Weights of a small mixture-of-experts language model, trained from scratch on English Wikipedia.
Size: 11 layers, width 512, 120M parameters.
Experts: 2 picks a token, a softmax router.
Training: a variant of SOAP for the experts, 538M tokens.
Below are experts of layer 8 (counted from 0) of a mixture-of-experts language model. Rows are named up (a neuron's input weights, with its number), down (a neuron's output weights, with its number) and show model dimensions 0-127. Each number is 500 + 40 x the weight over its row's rms, rounded and kept within 0 to 999. Numbers have three digits each.
Before each expert's rows: a language model's description of what the expert responds to. This comes from a sample of Wikipedia text that the model never trained on.

# expert 14
It responds to: Past verbs after was, is or he in career and award text, such as won, served, nominated, located, received, released.
up0:503506475512542514479471488468584526487521519504507530549563495517503506518489482471408441458506485433536529512484536496480463446501549499414564501432586453581492535505415481468462453499508516493554472576465585485496473537537455548524426449537478543506409437519508491553440516489466530458547422548455511486473488456512484472501520542547503535565544444482582536539455515480445502445493
down0:471502485483500599471515517532506514559463465517526504463454532529459453503531536421464479431513494455404464529484510494463430543535504677442475498475475517520525473535506559532553489455514475514510542528517504573467521476515451514479484523475483510483560497549538528456562482513469390504495497526586492490535547489497472422525547467506427511516541358530532528530463487480510529528537
up1:450578499546591480437525474461498499608452452518487472492491575482533469502455509484492503503530440494474473502521453508502517437546503430482531526483479473501466551469494479569463534548528481530535503500600509424482468534576523488510463518537519521546521524485419587568483389529436448494504516487530515482470468488499497460478501480496522446493431465431518422492522425560501513460506
down1:480405442610468415476529489471523528570503522500498522521495561452510546472475464561538481515526465420541488459546455551474602536480493480540542454512500519549482500528494504494424545545468429426438509465523430453559514561437502495533549552616580521494491507534516458535508510461530506463499483461476523507500472471532504498484473487408545403473481552513567489560511472544467452540516

# expert 29
It responds to: First digits of years and decades after in or the, such as 2014, 2000s, plus quantity words like most, more, several, two, three.
up2:460494498529436454478496512512509515520487501530466503480484471455493533547499492462512551472536428564470536490500562423482494510529496468542477433537506494558389523518520550464560531487518496472488524491501497507487508526481531487532483521569468535479471585474474503510522553600542467460518512455494612535487499531497480532493401543495469477445513447591500528543522450611542531449509
down2:464520471563450578514567482554540519546469488548538492538501495480496494478454475468474447579600482529483528436502499477481519564502510430471459527506550488535536495462524465489432515466525497548529507483487446544504469482567530510463496434514510510499482511457519476448475471472550518486523439383495537513532468517507446508468531545527546499522515510470524554509444502436525505541505
up3:511534415492489483550467422527487575478478455535484510487494485532548518564511485486560501466444500558436492490487501573458505469467553482494513514517550498428527503449549516492467487535536514587576480458535535421474438475507520521556548521547497472426413499541479500531524473522457464478496460447477433488510530476570465507577461493490524556480481486541531468496442454425529532465520
down3:546489489479539522513530421448451498520526576480490524564444471571516484471496494430546517453538486541397492415439509436419490480384528556531524469545494487473483474445538536428483487548420490485426483475510472552457488487493494525418485521550426519492518483481550531482504528565519524472492544471516531527523514508496533520540499516463480481482474460583498525426489423430488527516466

# expert 24
It responds to: Digits and units in measurements and amounts, such as million years, hours, £, fractions, slashes, subscripts and non-Latin characters.
up2:497510443448491458459490505486433476454464538545512458461486433468445475434446471519515515572524523446454499535495386552419487429488518553455554390509539521486505591503544526467454469498476471516497532526430475531480461478458533506485552507517459494530509481481447586442576492525515489538460447516554568510525498532555577495508530514447545485516558446482542534572531430521574568461443
down2:502568502485502463570491448534442513502528477528501457522461502558542557477475436562496543477411459456456484526594447568490462424504494379492522502482530495492524496468538435525508501494471517473451500506434552445456437518505594529487512602526514517549486497472458449507468515464523479490551497490482560533449527449508518475447515454462537459543510528453453498566563484534485517534526
up3:444443463544530499478509508413452467486508466510458496467516475490477479545485477417497533496563496496450434513436490552437515535471516507468532507534547434484495483439516457523499515572538491508492546530534444446453471539476517519559513474459480551555496537501438489546523474531486523514547530493510447460577462490482495493487525480510482454417419472545433520495482460464538524501466
down3:525521466505471529515537510599518536543472478480560471495428511497472484517509471518490520536500447577535468512425496509547452414519516535473542515462421459523488460484470532463517469433431562546492494532498458569481455461500524517461562415511438490484495525497530495494468499436503543515542515490585479525487463423507524449497551497523500423491414464428508466482454453465511461472523

# expert 8
It responds to: Day-of-month digits before month names, plus on, in and On before dates, and born, died, Released in biographies and lists.
up2:581510473527506524528557454515475511482509462551521456431538430569457527491505533448445502503522534533424517481492502584470476520563543473468571433529466550423524540548511555555494527600487508480491464545448501487401439511509521489424375473494465575501537492513567475508546466519596513535539525423465463529474522574481472486427464449465559452515463561491517472523557499533577525563454
down2:485432481461490503537445483468562510438435458514515490540487493470488432567501549462511491440510459512506476504532517568472484498557469549486436554590470471540507489490471496492529526477498560440573573476495473545497543476510492495555487526443390485578491425478437528505426380582552520532529554474465473505521579479433573451508529525477544476447540513472519441516501525456453519538485
up3:601527503507409457487534523492468443461451497597510501482516549443562460492551479538499497492531500524510458501544471445471497540516514472450503516603547509467530526497609503469520531468577450518485524445477564503444477499453551404453493538456535537496517499467559508514502526467468504462512552465520514507500547473487532484544450499548517559565518546515508480537474525551466481520499
down3:540455443514500508473461495435534451444493526590518420517458510524526505491497444458559449474463419550531433495500513479458477496539452474491521538470479508505488508549463474435459535623561476597517481516476564446456471559478574529505530551463554470549506519620507503545468500510531508491440473533488492421516430512508485433542500522456509491524516534536542505509493536458460516506629

# expert 5
It responds to: Unit abbreviations and digits right after numbers in dimensions and stats, such as mm, kg, sq mi, ft in, plus TKO in fight records.
up0:488577471458454535518479517497517506427517463474488444548470462556534506508449499500572551507526557548552497449506436518524393537501466469461552489475556538507492566526485499539483461552520500578460557516555442531474523503451478466476466485459486503498479533472506536510466508495494470516485558541479469493470423568468498418517543485488506494516518539517424529509483501508462426492473
down0:462473508528527556486526535574517485524490495483494549511476503545545421539497527465483481533521501427453512480490465472514507524511530658546515570533485507533441456463511506535539577493490578466492503491511514397548515523503474454495455481491502429467517475487507526526496554442503475455480474508537446549487492521550534493519531492457574528585501403546494545520484522495488476543498
up1:495550449492502462433522566473580441404485514517504482522530537458513465449473513454492435537535491505511485446567577459486457477476483538490507488540582514487511586444503462559498467551546451504499527536474481503504488447460502488513502477472475509490466535559397478447529486641479488490498466499434439474493475481540465535504542534483508458603477506458440483491401553521444512483472
down1:469490552508467475427493461485514476538532465480546498482586388472437480497468460482446509465493497458510433458569536451612466511509572488558490484515487469499535525502575493476500559470464509457530541462521448423510528474550486461513480452484516470474510510476542469522570508542475528528521477542501549477497489452451541535569495440515485542473520487487563462512384525412468517555585

# expert 12
It responds to: Nouns for people, groups and organizations, often plural after of or his, such as wife, activists, troops, and closing pieces of surnames.
up0:538438550498560498532462461557538496453476513501527432512501455498533478479516499442455505459488555491525519500541557508483500484538483481527496494510505608496547503505442458462455545457532494534450469486496540492492519434529502507588500539568492496546460541463457494559469533457574491467537494479452484468472476465459445471536503483478487430524478509530519518482471512542476583577492
down0:503509507541447521496513494492502559484549476455477460484534485516566482479537515608510491486476412416484502492474498516546478518449445573520503493467513444587415456595494524543505531511496519433453517486490510479552534534497495532451499496473535443488517545451481495483513512495518456490490469522505512493483573478520513479535493536496520481536527463498500517523504565583572483395548
up1:502526491540504526580513493523463538412524430491491426517539449486442496453497508425483510534428494464372501594468513459529515507454533495490450488519549468469522408433469480566499448528502451476419511500479454542473517452488410554444566511605530459523528547461595514502496513499492517510493487442492467529512514457469505441467418503578460561499509459504518604453444474505502528543504
down1:472511503538521487551474539558526524507481499559534523444544476486563523510456482554540449486474481494495503554534564490568570572450511538472513529506453542558477484558537509482421508433532482481482524460483616484579468550450472545514486518452470479474482457508418496547466487498541486497526389501478532539509475520571474475478544582536447470519541521480462591484511527530549514534489

# expert 3
It responds to: Place names and their word pieces after at, of or in, in addresses, hometowns and venues, such as San, Fort, Lake, County.
up0:502463342450511458509524495445549506530468545522504425496520548559563549568496554517458519452524472499517482504402521510568475453489512533474493549525551473467492465501471472507500478510527448469468450504477473522530476582456492533582403494475509495449505532522548535548557494476508546563474524454486470500512528437541471547496525542569591530524488488504434528470430530500486418512512
down0:524498542547571541513573532513542483505441516581498468546498498508475452392505492558509479472452453500555487486505470459470461413487478551474398488553481492508475562546519499487516505470507459504520501527444451453542458546437479455580459496514472530504552473520514485510536465546488454562521460457553520527433536544543493444531486514543444548587527440534435481442532466482522475579519
up1:501476491539498535533543525472501424516522482554475523493490510530519480526500545449545502533581450480481472486412506480451518499509472444527519495468543511424497546502452500529468462455503473571473544584491480591476547503534546432575560528491530513520535607560476527559523458498458478501549419462564538465453539454462541495439438406499539459484437486485536457481510449517531448414451
down1:502417510420517483501509552511532435515415469540509519473545463548487502537478494423526562508499560469491488628396458533551550514486490478570465452510489557524446474421598540469417468441538542474497469471496527452497461503569548464489394479488460489474529522460591481504522518541511501496511464565487485441505511529519510547508527531447510390538461518518499474508452534443441514531603

# expert 11
It responds to: Subword pieces inside rare names, mainly Latin species names, Cyrillic letters and foreign surnames, such as Scop-ula, Kuus-ik-ko, St-up-endemys.
up0:483484550449567496469531502471429440450425472518498469518492493513464508443578492529542549446528512508453481538448495533408583526456457554516449484502384519574577560398458522503514508468552469519462457520403526521533546518492474528417486543529497528523434471551523543503508494456527502600559461479555502484483452414500563493467539438504421480568562531477442452516445499473494498550586
down0:491521535483503510468490446538475523414501524543613478457515499483502559436563412556518520455541560528418512538493462479552571444556525502447503465530424527548487591476502446532505490521444483502525538546438539500484478461605485566504521475519457493442502445473510465498543525420525561535460484525566573519480560471565538507487462475545542439515506499518456476514452526426509552486496
up1:487530527490461514509482500509516536436509566472501530508490471572578539502534511504517537538467599515500457451575531559459439504510512505512529449505523566511596497503533391488460547521485425525557469474466516492494509572506548586519455523475476473507514553479490417434584546503540546529487474459511535497478508527479594440473470471532497502471544471460481471569494488475504544528499
down1:577458533591491534488536520446510458555520518510456529473548505426556568545539523551502502450513413494559482442492501520528486513550512489503544488561499497525390552489528499499523486495394553519456520463473505443434480438386464514551504503508526463465529367481492583492460531543510523543495484518535536518555463486492521471494505559447541492511504546528582472551460519491563550504437

# expert 17
It responds to: Full stops, quote-period combinations, line breaks after sentences, and == section-heading markers that end a sentence or heading.
up2:510499505518589494433483485507513469483496456523467489469501554591529433541479536548498526433468429457470472506377483498492597503517541459410528505542519470488507511491492421496449470515501486474483419528562457511537562536424526524553483540501502513436532493548560495551540451487514538493509492491502463441509502446487544575513532483443478477531546495550443497507560434517558503496490
down2:484447472495532511490481546580590492514533472439559508371450488505499515555496465542432546492416532511525461470507506489527504529406462456446474467480557497553419457550528531492494484522557433475478553454501452535477496460531522547463537507489487529525505528533510488568561468462540475455592443541492539520518536511490449457464489450478414526547510482384483539499414534505524486464518
up3:480534501562470471564507529493420500534542561483450477485470502532485490494506445488530550515536466419534554519464553527511502469550547395466564552508542551443515494502454511464567440496508504528478505520499448592486605479492530385517467486628477564419565552478518523574470536441488477495547497418505492510444502557577521490462521473508526520463536534500526494433566506431469496520513
down3:469558519552512503471585506527504627502534562443547483487481512520517520439568417519536517528541510406506478483560448491530477450551456630481506537475452527525507517567530516522524469497510516474559617500561526580534531521488521528464438514521503530503532499421524467507517450500481458489478497489594535470504542521498567530456450445460462489576504326511507451509510499488510445472513

# expert 9
It responds to: Capitalized words in titles and organization names, such as New in The New York Times, plus taxonomy labels like Genus and year digits.
up2:549444448531499521497480474545453482536490523522486502464500529483482560509511512533514487415487479565501582497478550541469514575521478529570499505465493535507525397471450502512469534471556540478419545451456455482505546433440505515456509517512512480421465534483489496522450540560452501500566512489494535497501509459470464508524373470515547494492498474448531481507500465491485520564493
down2:478537440484505486485463478532422494487516492493497442443534503436541413504444522552559528435537518421530534449516503538520500506564436519507434577441460501457516536511540423406566484465470488512552536467511515473482448582546473511520469480486520431503484540601448449497528532510555501507489491554487454494476502422470502435521503479501518479518487419534520478412527450514503517406426
up3:492482455484518540498515531516517491566452488542440452454523462522458467458477523465507434502533521467443433482519585545500464531478530527535511469565566409491457485506490519523448564510481465508491468586506501618495486460463499531492503450519489529467484433505475534472511517512531500463523468548459438451478505488526496482443516531519469412473530459553490547489518506491507586498503
down3:447452572526499541482502513461469530492479514487439489507469537494457477565494473560520497498530480479530511451510476545584528506564488392435518500524454437512462513508543523579502514525564568481489488470435514512463485446460526484564515428508432550513534520560508487383448468523517466473495524440367466506451517544539531514494497547503511501550482573518505529559437483475567403452509

# expert 26
It responds to: Capital letters and first pieces of transliterated Japanese and other foreign names, such as Ch-ogyū, P-ūru, plus letters in registration codes.
up0:528445466477480524511522480497548460551547509530503513492428466522488573469498514553490498533476435457570580469525503528456461500590458456538560493491503552544419448507455524546487568543545483483441571495456482514540445525478482479531494520448445450559583579460499511495488544469465458469501486551493455484517465458475510451469493453519492510496537474510484483523465436512508458508465
down0:458463468516501485502492506564459507483453472450471504523470496481453445608483529520551528435497447555504440627495466550529475519559508552521507488446493507483535568526463536459529462508409478539498564553446444544499488470406474510516531507556422529554519480512521540476544541506545485575395474515469558432534527563454500480506507502494453508502552521515480571530487506427469472458512
up1:483519500441557486469505560450500527479524494516494520489515410544484484513519505483495488444474504520479457462484545501436531515487489457468554457513477517523461502574511452509490529485546457495566472538550589530408457518529466519529561514543503507581494546428465476531483510473510484473471439482484451465572520394474555474488486473513501496540493489446553565533476488433509494507405
down1:526461526438532456489463530466502559457523527488476545487494539518564527494527493442491551479423513519550520507526513518518548502437564532518512489502524528494528530437457506529516507527495510497488447458497531571520490489446472477557469499509529441478532515484507460499484560489431583470508499501533516475488480480440522544504483527571535472517480475501520472475486486540484478517467

# expert 10
It responds to: Line breaks ending table rows, markdown table separators, and See also and Notes headings in career tables and infoboxes.
up2:527442502514445454575494583526538573532503471513461457488426465529525503560530559490557545469496500500478483479466498431496513542461491474549552531522439399500517472518486434501486593519519473543491477519562509504462501542484446511484496502527485491457508488501505480557527521411520413425627503462443460496526511560529413460527428421501462475419542435540488526465537490447519447442499
down2:525534478501495577542572532455548450536510481480497569506548506457471496440498439445439414473428532573528564499433631522486470549435559492537548544565592497486565526480496546502457474543538497527470483494523500491434497516462516539590496445491483549498527538504441532501531514496446508463413533592468531466552423488489529532501504586496481488532452528476417488449512478459512577564515
up3:478521486479422478452531529462511473521489458498516596467502477442520501481473506541574438541459538480481470530515498516504486541489507497505549473561481517451519544591505493480483474520508475551495417556533492532487467422460547483475451527431537511550569438515523531489467469444514511432510483536562521517505582485539508445523458547490501483532504492486536489525532532530488488477477
down3:483487483476521507505530441553498455518531518384538513518450544497479448475523521541511474549473490559538542530492551584515453470542498478496515508527536522590479556510544473487490504511449525540510492504531517488508497520496580469491497464515505514507496439501507526499434502486503496506513453531462484528553430473536469453491465492515401491560516495505442596546504586517489508490488

# expert 18
It responds to: Given names and word pieces of non-English personal names in lists and tables, such as Jean, Kevin, Maria, inia, Mont.
up0:559524430450493528391480563465515489504494598506467524460466519544538612496509516473491549394493444541472465522523470460507438439507495485476483422507501480545507503523503511491461482504529487469555507491567435522513476471460518494465475536486490518521472530446458446489466491533553570519538559464477539470546508594514601453564482501453575482488507508434548464527497569500508508561445
down0:481514490448538487502518394540425536534543521474503554511496537549521509499498503541562530449451509427462494566523524419524504487495539479541471464532460498666504532500500470475482498399513526492484526490473554465450508530558549511520519508552530435507576554441511458537452512538471548480525456520481527494487472467530460574555489510523432516507530439512513425458556429560505501491529
up1:463485403492434476487507488507508545451445522549471570470503488510563498542467472509481514444590541527508476434447406497426487444499412519491543479516483496500472617510451518514588502481470511585501429499530540476490523514518492490477537583613497513523476461490529457482521510483491461467522542472488536497470506429477517481531431440461473492385593467592488440503531505516482519522498
down1:455474532426570461474456468506493448436490560509496529523479445438462514522524507548485509507509497573475580500444501537490489535513463441471494484511552473530545492505573399475440532521474458493584465495480469501460517459524537494506468531555499409441452580531432508519510472479494516549472495448550464524556495464457480491456510574522525540486509572462543550458519513488482544484446

# expert 22
It responds to: Spaces before numbers, opening brackets, hyphens joining compounds, en dashes in scores, and math ^{ _{ and $ signs.
up2:504559482564480439523507447541481477494541562557465521481550510587514425435552511486447477487556569438481457521527462446483467537479529502478499400524484457425571536493541460472478479503487442397535454484529466460537575553507427449479485488515444537503507494488500483465543533580468442521456486522555595523543514517471534490524517537489469562520524539529504481493509474452547508523475
down2:502540497545521503581555530563507517483575523502480474516530479517476506548565499463507457540552557489511510498480480535456526549473514455515518426583562523500607493506538451481588541487518485535495469509453472544534474414442461479485529443488459495501482503492527481484457516429525513502580500489525491477468500556497531486511534463477432520465610536502494516524497464500547522465493
up3:536514540440526521551485546463469572495518518532518495528473486503447513542538554530493445524481477520515476477443490559481409507507455506416558492560515456547575467485452500456461480526418516481484526464472491535540482503482449470499483515584476544501476522498601474429547552512533476482473481490457516458498447511446602453588555543640504482464562574585560520567506489521550488547491
down3:445515526496465534487532469512440492469492510476538486477498480462507517466541536524547489485526496468446522578459468524518525404475532587521498471462501524586427551573515516574498492529407526489529528532470458500492531538504480502510475500430514460551498483480468453495465515460430469507444450526449459487518550487507446516452532491518490481489536410463454451517555462552471488466494

# expert 6
It responds to: Opening pieces of surnames and foreign words, often fl, Fl, sl, Bl, Cl, plus table digits and pipes in squad and election tables.
up0:465493491565497469439555557399518473484524555531451451477459514510488435530498478501457531451493453476550520527483447429566504444512438453480430480550480482518493472449459549494508500439546460528527528435495494545490534481506465451492524545556483511560465539465517447468467510471568522583516597428505501484460417490473501565493559470480429497513508539587502490554530478479552528478492
down0:527490570478528512454484490537417508455479507530458544500524490552571463559501542504545551466484514557495526479444516540470515551467481547448589504499486528495554513525518465508530465424468469506501485518531523513508535509490424491539595437506472575460483438499485488528585521586362534495551485496444439444514452465430566481567503458486522468481377476506497501497470409504500567463505
up1:548430554524513532502551448436519473447460527530491472479473498557443549519518528500475509406497496517479521464517601536517552547520423471452494508548462596437429493476472523586493526534508493499477449547588531458463484529489549522442477577499514486475520506530502502467496561536467526480488495486519526448472564505514483462510550535465536494567501460531455490496479522522593541470501
down1:475564447457550598470536547488528576501488505533515478496504548582532531533460528508543509488516465550539472539511492475497454488544504488481555455485544505492483534508489511456464497520569566446541507551557563502509588487526470507493441511454496496470510540421517518556551410576443488492459487448487488463530473533494490475493464505500474451592504517490452526479563537508467446533456